config.yaml
num_hidden_layers: 12
experts_per_token: 1
d_expert: 144
routed_scale: 2.0
balance_bias: true
router_bias: true
scale_expert_input: true
norm: "layernorm"
optimizer: "muon_variant"
beta1: 0.95
batch_tokens: [16384, 32768, 65536]
dataset: "wikipedia_en"
Below are experts of layer 8 (counted from 0) of a mixture-of-experts language model. Rows are named gate (a neuron's input weights, with its number), up (a neuron's input weights, with its number), down (a neuron's output weights, with its number) and show model dimensions 0-255. Each number is 128 + 32 x the weight over its row's rms, rounded and kept within 0 to 255. Numbers have three digits each.
Before each expert's rows: a language model's description of what the expert responds to; "mostly gets" lists some tokens that are sent to it at least half of the time. This comes from a sample of Wikipedia text that the model never trained on.

# expert 8
It responds to: Prepositions, compass directions. Prepositions and direction words in geography and census prose, such as at an average density, south-east, during the 1930s, of all households.
mostly gets: " during", " North", " north", " south", " west", " age"
gate0:139139107125146101080170126119149140154154161180101116187082086132120125077054115117153089097159124106125112126133185148069095164094098110148133118146164065083111179121069169126163096091167177114129172185127179107225129154125150156131160132109109119097092139107170139110051169154125159177177141135136165092098146127143114091150120129113147098113175098097146160083092185083146093158154116163156137094084156130109154150059118183158145120110097145153122141151135169105094089183162080112149090142112111155117147190133124054121105038140151179172153174094182116135180130169156137126100091114151085146119107202125092170148122139149158124130135169141160086151147113089090109187119103116087200147098171129087120161124095151087122088141116152153134098143161093136105078118092136
up0:098213102123181126085110073137162119110115098100106135167134126137159084090143155148148078124123142084108139079099121163125177142156088108101168165174153079130145128174073144121192132172103130165153124104101178110095158124124154174121122125097117145089131080165116099180133144078124123073196123144104112159130113114114154113110095119065142130086097150168165130092104122096145126177162060163105112127110081123167163148093129123106146133093147120104126136119169132138191127178150146151132118110142122118084160091110111100112098085172174171145129134143121164132147099166047106180096090084067187170108125123142160114131157135166145131226152114161083144090067138138172149131090050162183141118169091102127062086104122132205173099128093170104075180123157165120111079118176140
down0:112139104101103146140206088167126099115149167104097117182135134086156107143104098151106061070160114122145136165128135113125128095137095103121144099193110105154153117146092141054076147096154119081128091068149188132128117125101150193108174054099097122074139124121146147163138113119149153194144145120138201151104126136190109109160163154068159138144116168134212184169107167133143179168096156091090154121123129089164196126060082170078140121163139104125129116126139142120128142132153145144105167121145084128112110128135186133204164118144103066183097146121095144120171111151135171133076162093139149154185106123079105111145136142104137152092132178143082108095147115080092179062120158124130109114064098139108146098101145125140180129211127120074056113142076095114091116142136123

# expert 1
It responds to: Mid-word consonant pieces. Short consonant fragments inside or starting words and names, such as hand-m-ade, Gold-bl-um, right-h-and, Br, Rh, plus first/last/previous.
mostly gets: " Br", " r", "-h", " previous", "ri", " Rh"
gate0:128132071130158087073149146109104148140196192183062164119109139102121128048034076161127108198169098135136127156107172127057086191106094089163115094159128109101155142087098176127174174135084125103106149129175151137128144160168138153078159160134107195132075155136156125109049169126152166149152145120113170133108159146180106119106102139139159111127141092113148154076134152113123122179149122163143139144109166194110145146119126118139150134114096122120114188161161163149097093142149102129091123166116062168096144213122120120130095105177071142130141164114160165123155098098134115137092104131178130178074133207146096123119129211164132097118156087113176093112104142115117104113110138092076155125125205168140161143121088141128125096095094117102125086138153132130080076121089156
up0:124173106133137148049197128140128120112134108137132108215134081122089119081095121184144160154149166142090095106093153163115136135123099135099154148155144145108198123190058092106136138208105073146136105112135160119147148078103104175135153161186095158073095088162108158174128165083118090107181133130099150159171136125139173096094126150125091158091117123127085135102094138118142122186141118166117123140153084101163097194096188130132093179147121081134166101124103113120210190141152142157099111166119151128072114127121097096107101076134160156124171160174111132058154113144085135158136077095067124172110085108131114104090165138161109130171161069166052074138124140113148141135110095145142109102140111111143118113119066156185160068138106144128118220112134148170087102100132136
down0:148092083130074169129160102184106087119125131155083156160125128145140111079111113156123073094146146094151137110171150100129118088134123115087132083113106158141139151170102113051099134148120115125121103038153176092136133136108106124114179100136121101065104134069098130107182146119137157136180122112187225154135145205134112090123133154098156148154157136162207160222159112146172169168119151093054083077127130086168141137092107139063153104149125115185146161145117173045132129120109179106151127146115146180100109174137130125164170099182135087092144160100106145104148127131143103139040101107138134158178142108075135049153137111161105125077145136149065172146151099069103151120117102175121096140099151143147145131136112127137211134157100119124076146129135133110128127119086129

# expert 9
It responds to: Verbs after subjects. Main verbs and auxiliaries right after the sentence subject in narrative prose, such as was, has, had, wrote, awarded, took.
mostly gets: " took", " has", " had", " wrote", " received", " won"
gate0:105099115116126132084122132111105198088129209206110119172100095111109166028109073124123131184156052158097101069160157128069080143117152137152118085157153059086103125149098134133192143118121142120112128098137137124117152181126152177162155141146136168130045070111151101100114180139092150178175136146129145105104145162143124084121145127107127116143136135113189160077150137141137108120160084133166131093059119144155174087143116135158124162093151137083113123100109166156094112144170081093134148141144106157134160204122080108145147092137156154158110203138138107123159150154196106101141080117188097112103095180199115147119079120123141083132181115124168154136140112117170089191107135109090161096124168139127140126105079207115129143136135065137134114131190134091102099135103163
up0:087191106127102141099121130165155078138173130170113164180086134141121095061119145184124130116142120123103128134075163150168151158075100143080142142152122124113135111136110093130169153158051149188140081047140167110119106123194163138132105127129098112095101084180092108170091147145127091110182109141093146133165134105139135095117078119115128146125106141153176199043138157142122121133152127123073142141193104117154179152109171132106122160142128041130127061105112106081142188142104125122126100151120123057109102121138116134130111081167169175140125125138139123140143078133118122178166118112112156147098100171163175124151173134129122133149162082142124129132082136122155086135104063145187132133152054192138116077110120128193205113156084126096123205081141183138068050118139148
down0:161138135150091136086156116178108103116116161119115125160174123129130135115082112131056094056141110098190132109142182073181153159141144134134140141135082132191154146167118107074103165114092146127163103067135179110148138175096161160122181106099072079109124117139131194108121121109132176183111155100141187129118137185171083098140181161100224175122147167140163136164153132102169137136116129115032109106146125135126161122067103120110171100157129124152121174108172141099052095139118167102159172147127098141079094127126139134113131101076139130123165188109140131149167067087122162134085123130130108146194099128070121098133151105124089097048119154176103146129107115104088122117130140143092068107088209115176110066103133119079157143219127120133092124099133126119147115123105157

# expert 13
It responds to: Institutions and foreign pieces. University, Science and Arts in institution names, and pieces of foreign or unusual words, such as del-ux-e, Vil-nius, and tennis scores.
mostly gets: " University", " Sch", "ș", " Science", " Christ", " Arts"
gate0:122134109129117148044139144111141141111175179127086160128106124127139100100104058095162105113149120089128120113147153115060064139138140120156104092136131085117184101133052155112218163116132150110115142155133111119220168107080167233147198169108155164172097069157127129158076170152167175139194147187108168121089148141170129109125070110158173103133147142136092127080102179118151080182175077156119114073067157160157149146114143172113152117071114111121135122128168102111041099155154099121124133190122089187134180170132102064149138086144088156149126136150164143117134143136113087152083101074160139153114148179126125130128114154144090109128120128099150109146140118142152109176124154079096180119127159136128180136137141117107119139139105100115172105172158079120114103142089124
up0:097182116120113137087187160169154143107148101159115149151126097145102104065066142194120067140123094115039104127079147112133163129104091101098137130149116138113140123166149140089183142216135107166164087103134161114120118109124088119105136090131114118115122106160095120144132156103152111169146092157049152162163139126162158087112101147069113160133123140146124193088067107106147139160123133135108139143167106108161205163134139125139108149140099112139126148092141142093167166154189157152105103164123112085092109143141145080121087100138164222120163110163121156090166075162083123148134087105094202160124094166145130069073204175153123107127168095167080108122158118134156092132122099114169154107160141153142111048131082146168165105161115125077130202070157189137068093117126116
down0:130143129085150142118202140160069138111154141139132104195150092102147148113092159134137075112109114088156123145141179111115171125116086120134148155125104115155090145126134120099113125078127120119143118065162148110156149154157140144099161151124102097072104122081123179075139111122134161144183134117141191139133115182188075080118153170126145117142186190123150146192103113152152175109100177063099116137151147107151166124086102149078131110131135091159136146106197193072055122131124157140113191082129122149084119144088162111190146065131169109120091140109088100107196111139154183163052108118179112173218125118068115081125129130110097066066173161122065149093119147089120126131125195115126135124092178111132126107097119133090189142189122085106121112093081158134122118103111158

# expert 5
It responds to: Word stems after prefixes. Middle pieces of derived words, usually after un-, inc-, rel- in passive phrasing, such as unplaced, undisturbed, incautious, relied, jointly.
mostly gets: "–200", "–199", "Th", "===D", " cont", " Preceded"
gate0:135139100137119130064126142091106166119181184161099152144111119153146126083109090135175095175169086134168110096125171106045059160168143074180128095123127062119176136108065144110170138102121167125115150130119126107135127167136153171126208133076108194111083129156157102173077206133084090152127120160133135136089152167167118108122094121092148111121173155106132222102133154117130099165153091168161122080077176186140156117127102176137168166104090108141131157152119123117116117147157094105115108149096057142114172184140104133125120087153121167168147189121140128138182141109155070164082086071196082135102142203149148146150107132149139118143150089094148115131128090148151075164104132074079153112131134181127164175147143116128121120130077097128115088104182078106109105159121117
up0:081174078100128137120185087150149099162170130167135080218116117124094098062136132182104118130107141129105126117087159133145134142096112090067128138130142077111158153160099150077208112198131106140170077091100176093095135120153141150124110123142136143090093086159094129170111138095131148163170100115093167166146137114144189133093101161126111173126103164147096182095107112069102121179170124155109163152136078163172148182121132110143131167084084093149140128119164116104189155168149110140137144100168095092106109150142129106105130069171175172163165140130160129077135079154131125131158065082059135187089059171139167110112141168150092145162160064118086108135150117115172149127113082136166108146164063108162084109121110132144173097172113169068094178078155140133086122111159129
down0:150145164156077191125183135169089105157174118135131124196147162098145169109117119162061078092127124095144131140154186107128139105138130150124166090154119109121144203152093085119148151080113143121125130092145183087130113106115119154079181097104122094082147136093151142096167128077141195148188119085150191115136131150123108070133180190141172196123161145158171152163130116141157140190123132126107129124113113103161154119074099100085145084144153108213121122147125111032083126165117157111077157115093106137074152146128149168171138121138145130140121180137080155129157076115170131162110141120157147157194085102086117053093133139112112118098161140136070145066098125100085122103100152152100135115084146101122127104076086110088181158195138092070067135132122131148066128111112150

# expert 14
It responds to: Mid-word letter pieces. Short word pieces inside words, mostly vowel-initial, in rare words and foreign names, such as Am-end-ment, v-ig-orous, Neg-a-unee.
mostly gets: " same", "ad", "ab", "end", "asc", "ath"
gate0:130108095115160101099067160109124157116153188143094091145101135140109135047103112159148114168125122128129135141142160113049082182145126113142135085141149055090159116157039133109173138119145164114135151149105129124154158174129165192130187173100171142116044146152121173101036129121140149153167153191104175143147162117129146153105097118107158091146155154115146147063158189096143078154169099139136108090081148159142174120130108135147142130076084108119135208147177104128106137121176073119122103209076076160105140203121107135145144108130160091176182138095162074151123110151140116142092074074169125146117144192128119169141084154155147120136149137145131079129162094171115099159125115103092131116145160157163156143099133130144128135082056097177123102140144069127098089089116126
up0:117189143142130101109152078115176125145170111148150105180068127144122155112103177127095080111115122117128057093111142113168141100124097126108153157144077135145148156160085107106221149153106146142177081064132184108102122082105075164121134109132174143076133118149096130155076150078127099136155125123127176095141124137178143108098139119108115198080122152137134106097064160117144114171129138148124121122129089174158142162115132152099134180118091074156155125106175096073133149152176158167164107103125112103124152142096095128161129099157138196154147167126091130081133086142110127148128102102075151152093131181168200090109155127169134141159167063116103095103114112157144138146103052113126170145117083132227084043150140118217132113122062142100113205129150157126091138058111128
down0:130157130132094149133151122141065061130165127148112102213127160072145172170061119133104112093143140066167177102173153091194186145149156122102150046135102116134151138195095138107100133125119145127165138064128170111152134122109117171127134070124143157112090138099118133105188103038147160172149131091177147126057117173100114077120153168146133162114161148140139144194110112152164087151150159122080108099107146137156169110090081120087136112133138043162115118129133127092079116124117136151105135156150096187114100158145154102203143134130106101109158139125127140089129108142108147145060158105146121167209122153116102063129148124124149134047178132134054168132165107118082150088124154115122126119115187160141120098088080101089185094167144112123057127125135170167110150109124155